Below are experts of layer 3 (counted from 0) of a mixture-of-experts language model. Rows are named router (the router's row for the expert), up (a neuron's input weights, with its number), down (a neuron's output weights, with its number) and show model dimensions 192-383. Each number is 500 + 40 x the weight over its row's rms, rounded and kept within 0 to 999. Numbers have three digits each.
Before each expert's rows: "mostly gets" lists some tokens that are sent to it at least half of the time; "raises" lists some tokens whose logits its average output raises strongly, later layers aside. This comes from a sample of Wikipedia text that the model never trained on.

# expert 7
mostly gets: ".", " |", ",", ";", ")", " |  |"
raises: "\n\n", " However,", " On ", "\n"
router:504538502546546480533542482493467526479484454504468457527466511477421511521525485457474434528478451525514541530480485478539503488519525466508506519469526518475460480475481549518533406486454452502407469503520451497529495544527515485541574576462528599475581488483505515507501508477469493509492493493408522518512461431525518567404423491489493596414434450475564514507465512504411550486524544605497459487547491539541540446456499516495490512469521499489518456572495584481463595515429527533521476490485561507506492458553480467493397475541530560527485583562504509484459474469441489536
up0:578488524524493503427489488404533444525527473454501474572482491497493516473517511565474484542464529547494512523410529476531463458499438467485482551453464466465471510469575533476527478485523514478519533499507563507480501506543482448531428526433490479504419623521408486433502490578513505517400472455495461488514415468477524508472514476445534504482486511465506545503458515445499472542542484502448560483449412456549528488497512479501506477471543443489472470464561505484542482458418506562421535516484494445501478495412517528568473527430582488517582496533490450506385523455500533496
down0:603563563503532512392505492540565551505407530513500430524508546553448509464526602554419404543516556607496492539477530457515483476514508495504453493500504425467463542407479496491524514515414472469489528542579482524514488531450528482538474509409484515510527515481354545365502508589537518569502548515521503529487494545528479551478518453406498572577516520508436534505516474482492533465519502537518559510385495504517567529569549475537487463523463481485475482500560446481497446520476396517485511502534497526466462557491476554487471497453490497508533496504492425497541482502513490492
up1:523495464517462576416453525510496407506510510478518415512416484492533550523499480482541509464537468483468533501511542496504486428474450516555549525476480494427514504556518508581525528565532466507463459568439499535550495507427493577426503481470590504612533644546489526476512472452518444574563562518522494444505530509414469524454466442422528444488489466487511543524475518516506567478522502501500518523546509473454393520530423471512510472526508512531481491528514554491485496436577466528479525561494590452518448469488490465465488518509435468554566485486445519596501482524446432477
down1:502460503497460471501524560433477430546466573489537443528468385504567503510553491484437523448542470449477502543451514508533486537590501427485510545538508500557544510537549484478479540488472485456610495468495505548517572594521555529502501518517522511490512641571479486515491487485486496491476526539485486524525432465514444429477445475463570527589503492486520408530544501464488449539510542567507467502466548503524438533507568513440508472554547514530477523481477504426483490528443509493491453537468481504532357509552526581490551464547551484496498469515512456434460474515476441496
up2:530457515557490563486473541499494446470463510512491408534453435491498554549513550516510491533485450478455543488494474503553428506518502513560533495492487439504482566507555578557521439520549500453465447462474490544572397497566471476563501496564479477511505524423483538424481471495457500494447540502425516477495477454471492520480449468525500453456474485418516548449492576500494499501509478532484455545503497429407524438491493521490586459506532501459487491459528540551461486435504464499546511486488533491529444454534530510541458499491486513542510489453487552525508543495468504501
down2:520494506484568541400508540547530492490430486564433432462493577473497522456498562525543501573562531555458568476458534509579534463531515500482506543449513467521443520458471549503488502573533465457488420556541469492523486529520531531484513494486446485498503620515522523350488504451496497507553562525488508518505468554508565513549474419508518522538527450484502504534486485503443579514421509558527484481474530531525544461528531427535504473468472504496526546522437547525430469480432494500491500509477461561473389505537520500489501496435505476516511515526543470536426562525524490534
up3:508520492545511465487485463482513497537421562518515497467528534503478452525528433489524408511539574519521507494441498468458517572534512514524478512562533584481463533543565429521490495485475489477542566465489528440602475475420452475553498498425505500507494492500489472475497474467430503480503457453468475459493512511483537496490491491517485500372435499433463478497422552498524525617502510448563511553481450464540511512484443459477566493425488542503486502428488512521533487477480436506519437424613491474539549543517502552551455432547502513559515490463514490459393523516537496443
down3:511457484453432489531533440547569444582510502478528505530445438556509483444510468506475479505454473459430461519527541533542473559530527523493494537484505485504484515555507512449471461530546493473514427522418507548553478568511484479470462499507562480532454507419531538447524487569519484550471505440511521489474528429570419526476516498517531530595576485512517523554499500526525530542493459474479507508496460455455495544491520447528482402492619493499457530531499590515483427554520492495494543525523457503513494477558532487463557479496508453507490496494499500461477523504480558533
up4:517506506466492520518467566494597519533439572483474525522523497527492545553470573547447525473471501520510563447482609490468499487460529478487524556526512519492541524521470486561504489476536509521590504601480482576537534505427423494497405448535447476488470516490498417492443480507494438498515542507462474472567459506522461549537509471406462490547585515500462468460470529501530521534520530519509559458470403460454556486518526491470491462528537478459474505508522453474505459442571450553571530452501557587469492478508438440484496517442547449486483489439565454480436534503462464533
down4:461508483552579509473570541513434515468567484424485562497486500519517509529570561510553519443495450517557479543528509551467482496465455497516536499486506512490590490467516475457452471475451521552459500534518559442500522492473562510524522497509464508518534427525452564524515520453498490486528492509494473511509458496446487470463485440533542500447533509500433510414392501523550460491472443492455493524489501503500520528463491525433508445559510517468514409493467406463469478483455527457508573430424496477474564525578523454539495553538573510487521624607455524486489411499484502435
up5:524505462520541418529494522503422546519507441509448494444561526533471471482510484492468441488517507519514528524478464412436449605527566489469521572523488556423519509465514455479569546556488508518519443511503467456453482514541491538501468554534540474488503514507477581454504505528524503482499517478519485544513525498514521462568512478450508510484464511509553533470470510567497532563477467513487459487510490511525530537559513484466495509437469487506476553516521454389515491559483562465515478512546483531580495460499504587513520470502464466473510563501458530489528500490484407482
down5:510562528468469509585432478515412418474479553515499515479502527473500592486566476523547527452487546533488497484506513542519521412462535486508490445505519432507436473495490503530426505432536534506430502523445549457511481529487485568553475446397495535462508442509582466546502505457511473466454492546496513557495527495504532543503532502505465507555531495507474485559498480517478491510566531514519539507508483475512521462514493442534493486532441492506510531458507502586475495520519523516478489481479517580467482514517550432555466482554510481475467483568558475587531457519535595454
up6:602518508559523523482410531477527563482510503503455525503461522457563522506489513530482468500474588517477535485486545441480493579547543457466553498558511511510500571567608456502388545469508434507489527563522460502442496495497518503504481588515509486529498521495453477428495457510536448547462540516457536442535505456486484509495545529454434445517529479513448508518443522501497496586494477506502570521422457402470520472557461396469505495454442414429459500467556440465486452480601433521567490472527509528574451470488498471535505527509509470528572505500500451463541495488456504463
down6:518524594520521510428551505462500554542542472473546456473536515463489510513505486484492489534512508481538427491489488436479478585487440531498525522545514546584488503516441546499469475603464475515463475460522477571586533511477514457429500481497511603499562429532513519474510497547505543499554544508554623599483578485585515549509461524486485398547609516485481439477517518451569526473478482445483477457474528494556396479527491491499480493446487495420537544499519504482474553498520499513463484451519548457451439518555551539498482464504466472524467557497541566527537428515560460628
up7:519495494533505503487497512486551503493507500549433469481518510539484477498410478552447511531396522492443558478461493475510424605473508464512451578481484469489493516543549493539475508521562552508570531489519434530465502480466486454442467486468457441565529509521515460487490425541468504514468516497532490457538481506564482526508522488446491502494535446462589514457513555482523545523459519557445475557480441445539513477473475523517547514528499484492434534457512510487454480490582477471462547464508594529541450497525502472531423485478443507502572497556516492529454539516477487504
down7:490487587490522454453520520487532481472484538469480515520599518369579414446486544530544528566441495481509523544468499472472466492524464466472540522530507508558565502510491498467510544396493492546533494456495546473495463517465520499450414423478564425517491552525504494586444462505503531484495524568396466560498462577490517499561541525503595518542612494493469488498530460500469555426552498480480515521455450522543507478521509549535495449450481510426523516532520493472487432439504489496470593505499513611506494574490475499521519498554486482496468463461550517502482534539501513520
up8:491553475509492491509489590514515511510468514479397507510480509512520512504489466449456483549428524496508525520557516509520471521456482541502498440524512502469500514558525465415486480526519482522479423456495587458488469434446474531452448495552468466549481547525525490507493466474506457548575503527479476540525459536491518513492496514448500488471636481495474544410450509477450626471465519469490540561492467534528543525566515539504516455445542572479548545516492484493476495502520506563486560521438473481517397461432476495463501575491488496498462523482453502562456472478492459534
down8:463425490495478489486573445539546490535448540487522474525523427553546435492556518498489516473463506406520525462528498520440490512467518477488484513489528422521528504465414441537485497589531468479642523519511524543492487551429544530473479530538593451494504497365524536615518513510502510460494510495458411463490501536505412445497523480548488440525548497494521476580507494458550426527503476535507518489467530484507514465503446490488504538574508501574550569508546464496495479509514487477503509478543487520527489478441506555477519517534474479491494498435481504395526474520483479531
up9:506517529519419508484512515490472440462518489515518496486466452535496488536497488543458487492369509555390562499505521489515516458498471489525513524528515511513568530430485528527550517467463529504536500470433385550501529480492491476534510456409489528549485542523478513548387437475469501520424570504521491446509473528468442478487478467482517447484480484441532487472462553522501454537482417548492505505543511464435440516577452507491607474518486535425554473502518524488475451414513536542452479436485536599487549501528547523571479491537523466565481488483494494516470539546512514521
down9:489482505466570426525540515476488513437527500504465456391464497542538489475515489479454500532607556457484491530487578518565533470529470513566452528502489636472572492400532552481536522484515456545515494500474476460527485492498507502528512583538497416499455505523457540453485522519521537553512565565507441555486487477436469516487509505470475463516476427494456566505432483534453604418562546524473458523517510479513470532565468460533500479480510515475487509517470458525549549514559494471502518490444501515514470553455510481511464498483493499525445546572481446522500473527550522442
up10:557520385507501464561449536435514526512511526462460459526475500375505486514503445537532450471538503478516546498507526527522531459459510535498559480537482498451501590525588494446502518469511515509492545506552446507529436442430554599487493476516480485579486465477491453488480425474459452559528502511529480565564557539513507518553507517465427449509499526518514537506471462559543492553539464431621589528483450537444479532470425507508589461516452446460493558499473500458515421492512525488518533496531494470581467516449484506539505567475505464533488485480516463517483489533468512528
down10:461490546508484535511490454494514525527485502499451502486535514516511502439572501521460513538473578500523532397534498427471551560512542503505481518525422511487446497531496533493508475506537437488515505512544436480487460440505482517477464519458553513439499490432480509471563475544495478501606524496465465494472465561584470504415519491534444497537495487470535509453527517567494458522511565544435536506533523454418513512535536492532537478459481515510539512480503452542437485524422497532463524408487530505483426536481549597515477538453497507501481573495531532545516465535561509512
up11:564558502559501478468450518547571455469550570566531514499495467480544490537445498504535461486475492442454554511475514485520518505497558504429559492555494590491532544473584507489486480449526482488442507513406533471550443465454508496524474423532494451521490520522530523457470485465498462571583505464474521430563478600424564516485473483514481462473499515474452489528484574462579486610497415470571522529451499376456485547554472464472515431373517450482532566448506493476496448432519530501485491521550464505546490486492511444497536485585513475522500419426528524496533469498520555489
down11:505476479466545569536424516527465466501473520491405482476500532514486447516511459483448548522547510477458528466454495491566487489512461520535517552501596465537492484456420541547528399472571457529512471481492511488474474542557545529513473496487512505505518537611506532447451489486517472514610556529557489570526441503516540535524538474482565484565559475485546585464506492497434505457543481468440545518485453481569466501566494531476527485482447530500527482524460583501441502483523484467513481519352440485543515472489456513504503520511513550520552478484540474566462510472441501505
up12:533501506597522518408495531470513530474502572565525439498547452494539483489462465510471510550454547471514510543443513520543447555508482449574467517532473523532500537546582503540539487504518519491527498413444502501466501388399463478498488458529466482555473512434485561452464387519441534535528508513483547476509457520516557544501451432507518440449487485465491477467490571434535478532552496455481477552465500456550503531488433529438591500510524488426451522399495494538414496481530515464518499485453548503572460438515519525561457488509470503509512469455535485505442492537533550512
down12:429513565511576567423484531537542560482429488546450438571595444486449479446504504483526488531507504540502604476452439560549482483558539482507494482480514470487533494485447497448517429451457500518530506520530517509576464553495527514401507453474529490523513503469481502520454474516449533500457556581431519503551446474459555532520504490454502486458530521499494425476527464450502602500541539483512499560517499534543537479505526522486504495470509550439522448528534500519506447419447455546523526477470525525495521438498454504530473462506516500537523453406502508548449492532515512565
up13:524528483527596547469441512412544500479449548490476524494518514529496454515496502637481529485483604400523558464450495481483478453414440465468440530470492522540388551456524434534505492470530505480529474535490461505482485513473534536452511460508510465527405574525444449442482494523501556487457512557512479491507481519510443515431523501510424458506491502523478486461391516476544506632542492495451568563465469485535562447573531448472501558512467560528471548501534510461494480535492486569454486430501483474530436483466525536524535500477532483500578484509466448499504475521521558482
down13:422492499482471478477526444460515550495541430509580447488545537504493510533497506539466526518453546517496529511476514515531476382438496483478539431506464522502524512456516466479498509539427513483500469526465475481488532532460537495467519405543535550559465508430495481483485518500510474443464510460516477633499474555528489543573538455511456479543535517499508370483476528493517529556468478494481488525521532561489496508478525518458498510580534501472467483467531474470478479518547495517441532507444441468463511498450566552516516479537486472480546481453448463527475473485504534494
up14:520477527576564478469506512470544436513498551490523475497460530534504486491474447622518516535481463435473577562492499492510488534457502501523505553541492510519509549464435509541456490534554498450503474554480586461512470444473481484470526483479466427486479497542556563493525409529477518486488526563455431519475540512513508537465544466504534449498542481490521506440498571436546490474495513490427475510595508516503499489469471504529529384507481506429582452476490516560455501514435457532459490483407505448537468523458475526518483500495492476527511508498499489641520481560541444529
down14:536538512501490532496483501473523462472576539496471493492429582480460447511507535423551523599481558491460513527510456521512492455451536475541457476493516445584481484544508461465526492510539538528492509505574542525537515485446484537519473486552447489504417489498610402507461519473575524452478530539493521512508461511461560523512496502485560566510504466542485548464506512544500556459458449521487529593489523488419510564457498573490473425524469502483473511549508513493477507528425559505406447509458519420468503541448466491516439506437506518510491544442561546615467489467524486509
up15:521509531483519490484458485500473446515497550475539479570422556488557449476441467507454492493568557490469476487517461537549458538493525551502488513429365509430443506457586493508488440549521575504515462554449538530412514519533430520528448513464494465434451571458521488505509500483485525453454470458534549443538442443532448573531452463436473525507579500476481480497551489450489479471448499486507485478498434493546515431559469509446532510482542508544468553458444505459542478524524523493472544522525530436523437541530574545503511518508529462501516473489541560497489590489425573442
down15:554458482535500524456467491532389523472501504582539509493447540493450440458520551458551490493537576533553510478452529480542504445509483497517496463506450526460440517499433545501545510523439505502447515462537485538464436510472543471508452527450495482461489559546482493412526517569492542444509526450512463454493482547490464563480542427446474516544560490481453533510568504495474454454500546586484499510517461402489517473552548486531502533521548500528484493500519530522553535519481522563495506568545522426457482465461461559517460525486548477517478462570518463460522438494461505462
up16:482505575587533479519481519530480453488409532520460481477515482516515492551553527489504504472494513476466525482457495478574476495513537393555451535586521500471409524590516486528505412527501476459532477458464502458546518428519528494538527506377485527455537465482509450465541479489431469516527506541477473423503468543536501471493517528502508493538531482463510538483479482484551509538475519526558481530461455458479515488479465527413540510534502491544442522420595537508447456427398533557492548517489597461473482544530508511533452477484472519543529480495469504523472560526468522527
down16:473475527541534493449527502535564516509424473544498562478562537505544480453499503500555523491482452470456527492459480520536509481509554497506551461452513460428493495484456473440458460548491527547505446547490509524510539550520475526431489436515557521466485576452531502436509495464467476532548553612414499487506451522556545500543470492507566481537550508468534466589571516535487567509468464506513496501480522547507504482447562472472514487472533506475529529531503539437444497423466433496562586480479502535504493482493447486495491522495546452474502522477487518447485497514471508545
up17:509501505566547574463515549491437430506482482451518412484485486548496534522477515483532493486442447408495558497454482507519496462504500518522496450529476459453424540500473539512551455526564440540492423458410404457548434421574472487532504491434518529480417569409446477458508486558455546487435512547442512515529525524499574533440518458506435487514520478451546508454498549565540513466504462511402468509547471464438544463482464551492584506512521497463514465433496513466476488480443444525497523506442475445506493514485507526525483507505477507575609423569447493539471521492507558525
down17:483499533478510510431492526523545493489410491608463476474519511495542574455531575516508498512491494552485570486489523515571519539555497528527501557538460485479425509454543518459492543609504533480457443555521488464521477426507478466458544512502496527526508561502535487420514518478496460466548572561440466491505427599539497522528513472488494493553525491479510479500502480536495497520406548562524474503471493475503444461518556476534501497405478511470474545528469538481443482530493485506527497465510483499465437546534524462518443498422497526469497528472544489416483472512526489509
up18:512516520546515583461435495516460492542466522500529451538511541480533537592434511534463559406529440453497474433467523432508453498440521501510483544499516456510472521544529461535514489557560498502516444621461498493527584517525528589536468481449540485550552572576504528509503495591494396517508543527563505427488555514503521502486490529477502527460516490456524578493462493515489498513473492531524564486505464407451448473507478454499500447473476488530471501510433547472560484386553430558472512561544582463469481502514499484497476521533482482551516470459496486543530571528428438489
down18:491424450521523516538500507508517408467519587466467531503468440480544545553525475507482496431528441446439536513541529502469508456606542552487499508545572462577500496479473469391477500495458574460622489449506444466513482519505512493557535488471501542552442542540424495537527495499486528499477517495424456521494581505526498485466462430546474553477543464478488468561475490501548453467496511520518524496525553473541413504448552529547512490491549490474445526431464502473486438563587499461517507473472475502520446513459566514437478485471519490538566498541541480460507532508527538507
up19:523500524531504454375423489519516464481497538478590558591446534437557545504392509541518454442498472465452495463446546481515474487424503531529446517499491408491442511496465456514526525540583493449577614518476554469529541500515530517533486522414447463532452551427458509501468505493503432455493497524495503453516538518499486490465523492507463442458550550449459506455552565456501470503415425482498529467457492462448519419505500512436540423469494578511451535530485559489520449474498476578482511485540547490433503455475523478502509485473503477545577491503472520509485562540480463451
down19:492526484488502442553520566473577434423486511474466574521500498432477452478475533484462445437481492466490530452485545483491488598515477601497482474522528461549509490492428493462500499490540633540460483513465514457496521483576508503527491575464510464522526595511474518476489505448521461489490548465489433505485562494517563441476467544461487566504560509501462597538466494520518492501534525492481565511536485536545480521540541453520492476439539505469477481549520500508493511508484549448440421526567487511517473517507477511418406452441575554511561550512515488503562475514529491555
up20:493485507542519587440521535484497428485404496514466458493498392471516474499492488517586496504503488403554538604559457504522478502454489504563546433555462517516530513549489496578512496533534463495477535461493607494539449484476440523447513496406477468473515478466488523475459456468445472491472509438488471511500484492488494483487513434519524416510485483488498490453446545458549502424493437477515434555540504502493451456486472478478592418491532496514548459497460562545463507463523452480534556529487573502476520517517473497507434510535541531584474555498485492591519496571590493499
down20:475471462489420518491484492500491506442448543488532478493442464471545503468514555492554504518405436487492511577493515481490552490518537487493535491520502528485495491553513539478448522576508483488462483521536579441548488507436468553503515439528492492465554512496637494526496499433493485449524563536439448510488467469523529511517504517460518545519477495495493526503509529489479577501517533546504513511494582584514488473479564554448520529470530485492494562512512464526480527510422495538538528486437538426506495538454436501554468475484603503453459555549494487575509455495504486482
up21:538510486595552517518503512487488382501458469492505461491533500550552546466562481492489538489526526479542524523436465442512496479548545503477503483560503464437451551473490486547443443502520488539585449453454435499590547438491465464502518514507495536444515544480471489455508443486483518505519540469450474502527517645479522452510530551531425449534462511499467526538470516463539480516473457511471490548480424489466408510505487514507553513529537516496535500475527530478459460456487493535523544525452553523479533534519576525502471534492510449499618482457487512552485494530479569517
down21:442482514523550470478559488497495526531481514510517505415610565514567513452496533515489493515516491525456473477451483491531526523554544526511553501441541508426499471436526453515475492602505490490479426494440491461472513508532457483491536479552474445457485573488535550397511509445458417507506538543491549519534508527523552522553472527511511494524529453473566477588533545515475526473484463502538505504451461501569441480554522482508502466510454545512517543500487573481484554430447487463543510503462483483523482486521460458488526515492551462462545531484523545412444500472442455561
up22:498478526465492511573478498511535467484603476498565515483532462506515460523446457521435510473541521516459558499473607463473463476473487448515533508474481491505526529531533442518522465509487470517488497600414540527493471509511562484484451450494493482603471528520502466472468470456475429509512423448572567473508483483511511505505484497462484510589458472475499500494528571525536487512521435503542477507541560503451444501471566475507550418480481476539462522505492507517470478403546497515508469505559511488587478506490475505517412519464515483490468520459561535515481516569478467485
down22:574503488513490541438548538467452468428519563363462471518463468486499586517535547475506442513515453587526458482555490478515567467548555512470509456424570551508466469555538499580470456507494487489528456476552564498520456479542509557544455460501578549513496494510517509559495504500533490523455434487456488505511461450489480498535511532472493527481468516492508514451486461542466455488518530546490459515456530499448467542407470535496517489471428488517523479432483508407470489523547572518486466523469475443507558552562547511450549511450593404527541479483569525546507498498461580516
up23:516557493588506562552481521465550432501480557474548453477535438455594493517503497496499529522536463436460527500480486528467534529468511420468508505551452421533503531519550426462505510501481554435461522496445470507463554490508517493571484423404432509469443516501525508501375405553487477506453477541506469492516515478495465510432500418511456486518478569550512462514505544495545455573436454552505475543467492498492503550467530537481544486503488512421464497449447482482487490496545517498477488468574529510462537539480500460531513527571584520542519558516549463580436496561504511505
down23:484442490469535540554503516464521486451540499512508434502503499521441490521503467460529544512446449507509496513511502475599495499459500551524574436541469506491486473500454503581464469490530438526471503518557523496564519482484456548476435495557489518480460477557511480493498522463471436469572593561501575533514445557509566559462501513481485526527548479490535503514528542580450511459495499486368435531553410486503479491598571475471526425538596513508494565467516552445448503482545476511522500489455511506528568468476483574539494474544529538440534552467499444544488508478487418536
up24:540524404554478479545429487529515422496512508524503577480514560549459563519518485534499512505478537456412573477505499488485484496439526501529527524513516561456497616494617490514467451502512460548495497495502512495462522414413585505511527526516503451508494573486491573505450483500535476542434484600471465455503560528494482513491493563489553432500537504490408486460505550505517591514544495393548449517555467521472508544527479487467495432486466490468469513510572503432485476502455487524433563541481507462472573534524556521543532562442505422540486514458488494514488483514525518493
down24:463443581482450468512546439500481517456484501481454516515452542582487580523526473522507493529505482566537463458494498488433534460552472525525548501545507487509609428540435488508496498503534523539503408542506524543518515567502499404533613534533554459584537463452519497480500486478539517512532550492485574530521532479514548399518495468563521484537501519487443467574544492531508496458530473532447508423481528462525410542510486577472479552511500505471480566538529514467423531515590476515548508493515468517517507475526474560475447546563530465526481472460475416556571519455510539504
up25:571555486519478506494445570464512499526448518512511546514487517433559499464481467504520482464506565492419505496495522536485500533445526522452483592532446449476514573502557458448432550443513571464462501486459540504476442443512413530469472507529472451500478515448478455503478453507523508495456481558536509440565545476525557496501541512496453490431537552474470518457474485487497561468508426465412537536484455418470478489555485479541531419517453524444493518494495517393446453455529500505475510448526449521522487541441526444466554579487526463513491508465499526515550580532508513454
down25:404513471503486603493529462449523447508469511497549451531522474471521482463499520515514529536487539538568538544467529455509458481466519518568509474563438542503522503526528527434464446435549440508505508502487440483481519548409471476440466469495433465502553532507541485447507516564404574526453536516564474482494518541527524434524510486575542472471513480488488473444520473542558506431479478523506470620568491544555570447495461544533525537527540509481518454489495519439515415499558458517525455574472586477472520457508468571554500525506459565475521485522592528537519536456515489484
up26:622533474574563474479365459498491471495487436574481510508533507483570494527488471509474482549569503444470520487492481428504553484461507487504487493519465481497438577547486408486508577473487435439505491485487564504476395434494564475491458554464515573524461524497519493508446466526583459560496511519538484407454486513495563493536530546517454468458565597458459553527453551558460541528463495436465532488487458519502489489540445527510592454474496517442485489459516503511485470482506470484513531475504520512556472527470537473545512564502511452468477543506515432497525485560491537462
down26:516378541476468496487487460527445510546497530462458486542445498482492513448519461510561520525479516431562537570481581439506509495515570461516448514423514506513488460489483509432518497514533487578443404507436470530458491509580466427536558598481565652507553525430543504510482485540488522480576422491556551465518454478462421549457514481496512519530452462486500404503515509452515460474539526469506495507540483463497496549543507564454467511484509523501548513593494497485540587466514545537549496474429552472429464474469494453596496488560503564536525417453504520498523510528494533536
up27:542528491485532468496416495464469549560506533524532451573515543455536449503419447514532496414487562471485555527521516538553469433490560500448494511488499475455515520499516436508487465527529496503572470526498433480487485510459509531540556524440513445551464483498449467422522494477498461504476506445518394541533506489484507410495578559431507503492560492502501510429529474508472457535531499523549571495419498508495556519506490506516474495484459511553508484385535504495552442499441450516465559538551499550526504432467518433485454532472500479467483484451550460539492616500460555492
down27:492493553574452463494471513537531452527424540547451491532502510430530462455501467473467553455451530524538537453553447484584484534461489491486540493475535487441459474596512563446543420516486554492489457459526429533517483425519522490491519438465552499562514510484446574504523504445497538502560501478504446477478492537535468490492494529495541561544554477495519445539523496488502483511554555490552455505456481460425460508463541495442503487486551493530519466531517537553511508524504447526457479411613512515465525511536446470480496467482524505505544608527584474473492514514489597525
up28:578498512505462580453471483584496523593545527473527487474514405490526559537456542535488520507495467505536499404472509508540492453421507444485498526467500506474513492559456493518513516542604521482512524533473439540450518530438564519484512492508552467538503534516540467491500477546513471559519594488526567385535504499442438499481497494488509504558513524503501560485520499414469526474516498519413606458544498452463468473508510494537470491516478475507462478564560498514521496471582534522490588554536553470521482446503521445472462528437466459492466418456501503474526526532429506451
down28:462398519515496450485432569533603517437519503473513517508552458463562448489485472523522515450499533461468523464492514511497492548550472502501436563507561514506498507527507533511506478540498458508609414487485524562525526484511483482449477454537599419541475616409454513489496479535480529490464506495500447396506491505519412472535536467529484517504540478498504513501519500468521497462518450444510435496530494431490438492538615526508517501484551498498464619516510462405530485498517492478501518524502496450577523506469472467458510505534571485493530420429517565469467599522489438437
up29:495519438570483561516483530445459545459444484528495471520446506523508448532529537504558439472555446472475496543490502484577466526443502553532559434576463471484458529560477521551487485527490575533553459525500430545503416508550454563520458490535522489534445516429512532484435470475491459467487417511531497535530484477486499474486473475501479482456451478507422498508407529448521568448461482529496484549517530486450484432528501491474519462516523537468492493542511483496515515415464498544596455395461466572429450438456530488586547519513489516519444418525467527555551502551505504512
down29:480438511474475543443460471471496461479482498523496547518452492486447536498571517459534475522550509446464539514528519510588534514499509530493499449471500445515531491594472488527550482506513506481520556529526464476541423470549568555499425468453469535523510523550488520465489510380504493407539473519517434476522482505528561515468478444535474571456477483487524497536433480528456571507510557583524469504507580483503493421508490483565517506456567535543488505535496498537435469560453455498527487399438482565554435438510494485554507464444458481488487496558523465494459446494487449543
up30:484520477517500468518452460509506530459466483450517514564477583511528473466493463528458485530545568511473435515429566509542475542520445483565478490511494473479540498488505498522545497527484563496506516550504577544439476463534505502524429532440474493504462554470478507540494527436523452568540433579553540524507504527459468470561552553502529496474554520461476469496544489433542552476448491450490547473521447488581530477484502510471499528489526475512428514517494530459489558519501567600463583514588455452432517534440556537558473491496477504502516481530467514527483473446437498473
down30:504487556547548475497475466526508540502476531512472495476468549504427504477538500523485445553481517639478515533457562479490478515563453549512483490516560487463515515474499481499489623476472480482506552508509537540505458488483508457521513542431466485467486541539507518389552496543526557487414481544501511457485532533517475536481542451401441564537532503492507585491610554528496510440460498588444482517486436432522570505525503525526513491554448481497482484553537527491479495538517478533497530522448469448458509495472470553493521439537510475499556493537490460534511499481506411470
up31:498542476498528525459499582372523473516487447502500540516537461499490461520476535523493471538490461486404520520439529483544494405527543470463479505488467454463488515548499508514530507386534478445524560534507549534445438449421547582459485516475513418521455499462526471476502515545449509439549484510485519477465470482485495530459540512519408509534542455474456456518489518554494585529429483572483446512488401463540536471489455532460527504482480504436484515498477509504452494473568501573516566500461489477605489515474503588501484461459417504536525475517535495473397509472493526509
down31:532478517459532551441538516525538459520423423583460496517553457425487465421475524504513568442461490499530513506456494492473506472445528475471533571559531468468485493518482555453538492512471618493478522504552495533548493466499543559485474474408562475500503538465507488505515493542475455463541536464407495509503524519478480499527511497500520479537534432488559529461508479535490577526540498461523525513546443511517464468463526516510495504482548507451482518486481530497484500550521515510455493467460531532474484533460549489562564499536488493497423449465517568440451463520525444497
up32:572528484559520459536477530472505498531478615536522515553544544450487515549477495524540580496513556500403543442507538468490494501498573513432441530566460460508498610539507512466480487444522468518536571500459505449480450513476542556532485523488525487452473537540470423499478475466457466511506523493532489477550469549462542481435579555465450496440504447509501548452488508511490440549511467448498527569460429508512511442544519453471510505517515435461496481485477462434474516562522530556472552445489443514484514509459554513533467574448495470563527571463532499522470548557463464523
down32:403414516495519478560468480561600538514453469496560568446544513484487469484487547497541498515498505510481490525527546528503557411429516554470537553461463539469477436478468469493543498551511508475538489562441491529557456502480454584461497499509496462507466485525513519496521525548481430448477539593480488545519452510522545560577500525564519507482529430486438527548613486447524508457505430405503488498453576502483522481394476452524495501493519484533518500450444524428492503448558495534503569508438494525490536459479497479522474522564526430519489480557598440512464492518492510454
up33:513545499446398525463430534480525487520471544471507461546458476465567515612468488526525483493457563487446527472470497514511459535502535545458489460494435388467486533514507437534460496468515575521539494514476504523509556476487458498498451519472520414488502512464519481447447505446481500565496527553533531489534528511500552401524510537415440467494484492455490523485441526472537498495464459454424534548498416491439496465530493460492503454453518525556449528483486553463482466450530533528488489523513517549499466497508460452535473530489578417544505479524482468542486562472471444511
down33:491495541505498533551467526606490508460579473460504537564478518417446543455427506501494550551498512466513566454526505529432495454565471480509514490489543436450593471516560479503516434462490479511510451492483493449509508554503473446564549468516538447460461488551503498584547521473549504432536460504437472415522447514493514501497466524593593524464577503496502546471513515490467433442596528566477515488503522460463459579412501488446501559527431533490516490484466476478528459436431463489463499461478462485595509501537505495466523556491539499489551540535508524510517464516481557479
up34:485480502530488529408499525513451465510444628490489461506531582524466519510481515544533432499562474433501525485414503457555463518517517504487520456517436460517392495436483489544520469422549456493494493552476514469531520511512501494473457448474417472467457526591481508503510488565481434515454504471480418487522530472537535516500561535491455499450540463464505507479520531443530467445447502471473515585527485497516495448487458568523523513466445480512425505463496487573545400533477563537419547514489447516474488483526513534464476493453516439584536480513494463546495482492443436454
down34:533512503521435466505411533483490524487519568461475566536543553485527504440476450537553509542484503463518475579496515497559547537492504469509487474470550467488504501512522475558550551507540414431510473474441533573513440468407532455510422515540473418483496468566490437453522493524494490495479546507492529519479498541503525502562486464438439533545480504495527577524503517492507454494512505467483533494432463534425518460462532563559507525503439495457433487381531476560488487522468417510451486544529526579526424547542462541451496517475557474483445472470546462543471596534497462417
up35:509520445622460543514497512479528501581486514461443487506530513491512507476466490517525487470513472555517529592519507500520488512379514510535599470513392432528525528488524378558510434503503550438515533544429442563559550531532504405442552442472432460487458476507445537486497451495433460520484481496494576532548475482482503557451524470554519492473514510472518501537481520409502491481560434518474512511463508506544463483469435527570574450493514492506460486498445490485469405531470464576458475476465500555458573459447533538433547517535534494567550456487432490514536495470516490488
down35:543502507503405436502444510512497452494566544477448551578465497494571555523447539490496456581465472507520466486529416462469497492411482544499508432503473500515446482545485506538431493511507523484489441485435550448564501450553453506478490536592501593592456514490495549492510501480479456498569551531542522567499519525518523518503502550503465473490488461505440520497438490535536505453471483456495550488533527465440537532528496551552504470486509488486514532439484536486527512511490512529403503523498454503555525484538541444458457537465463526469474538531481522557489525501544555419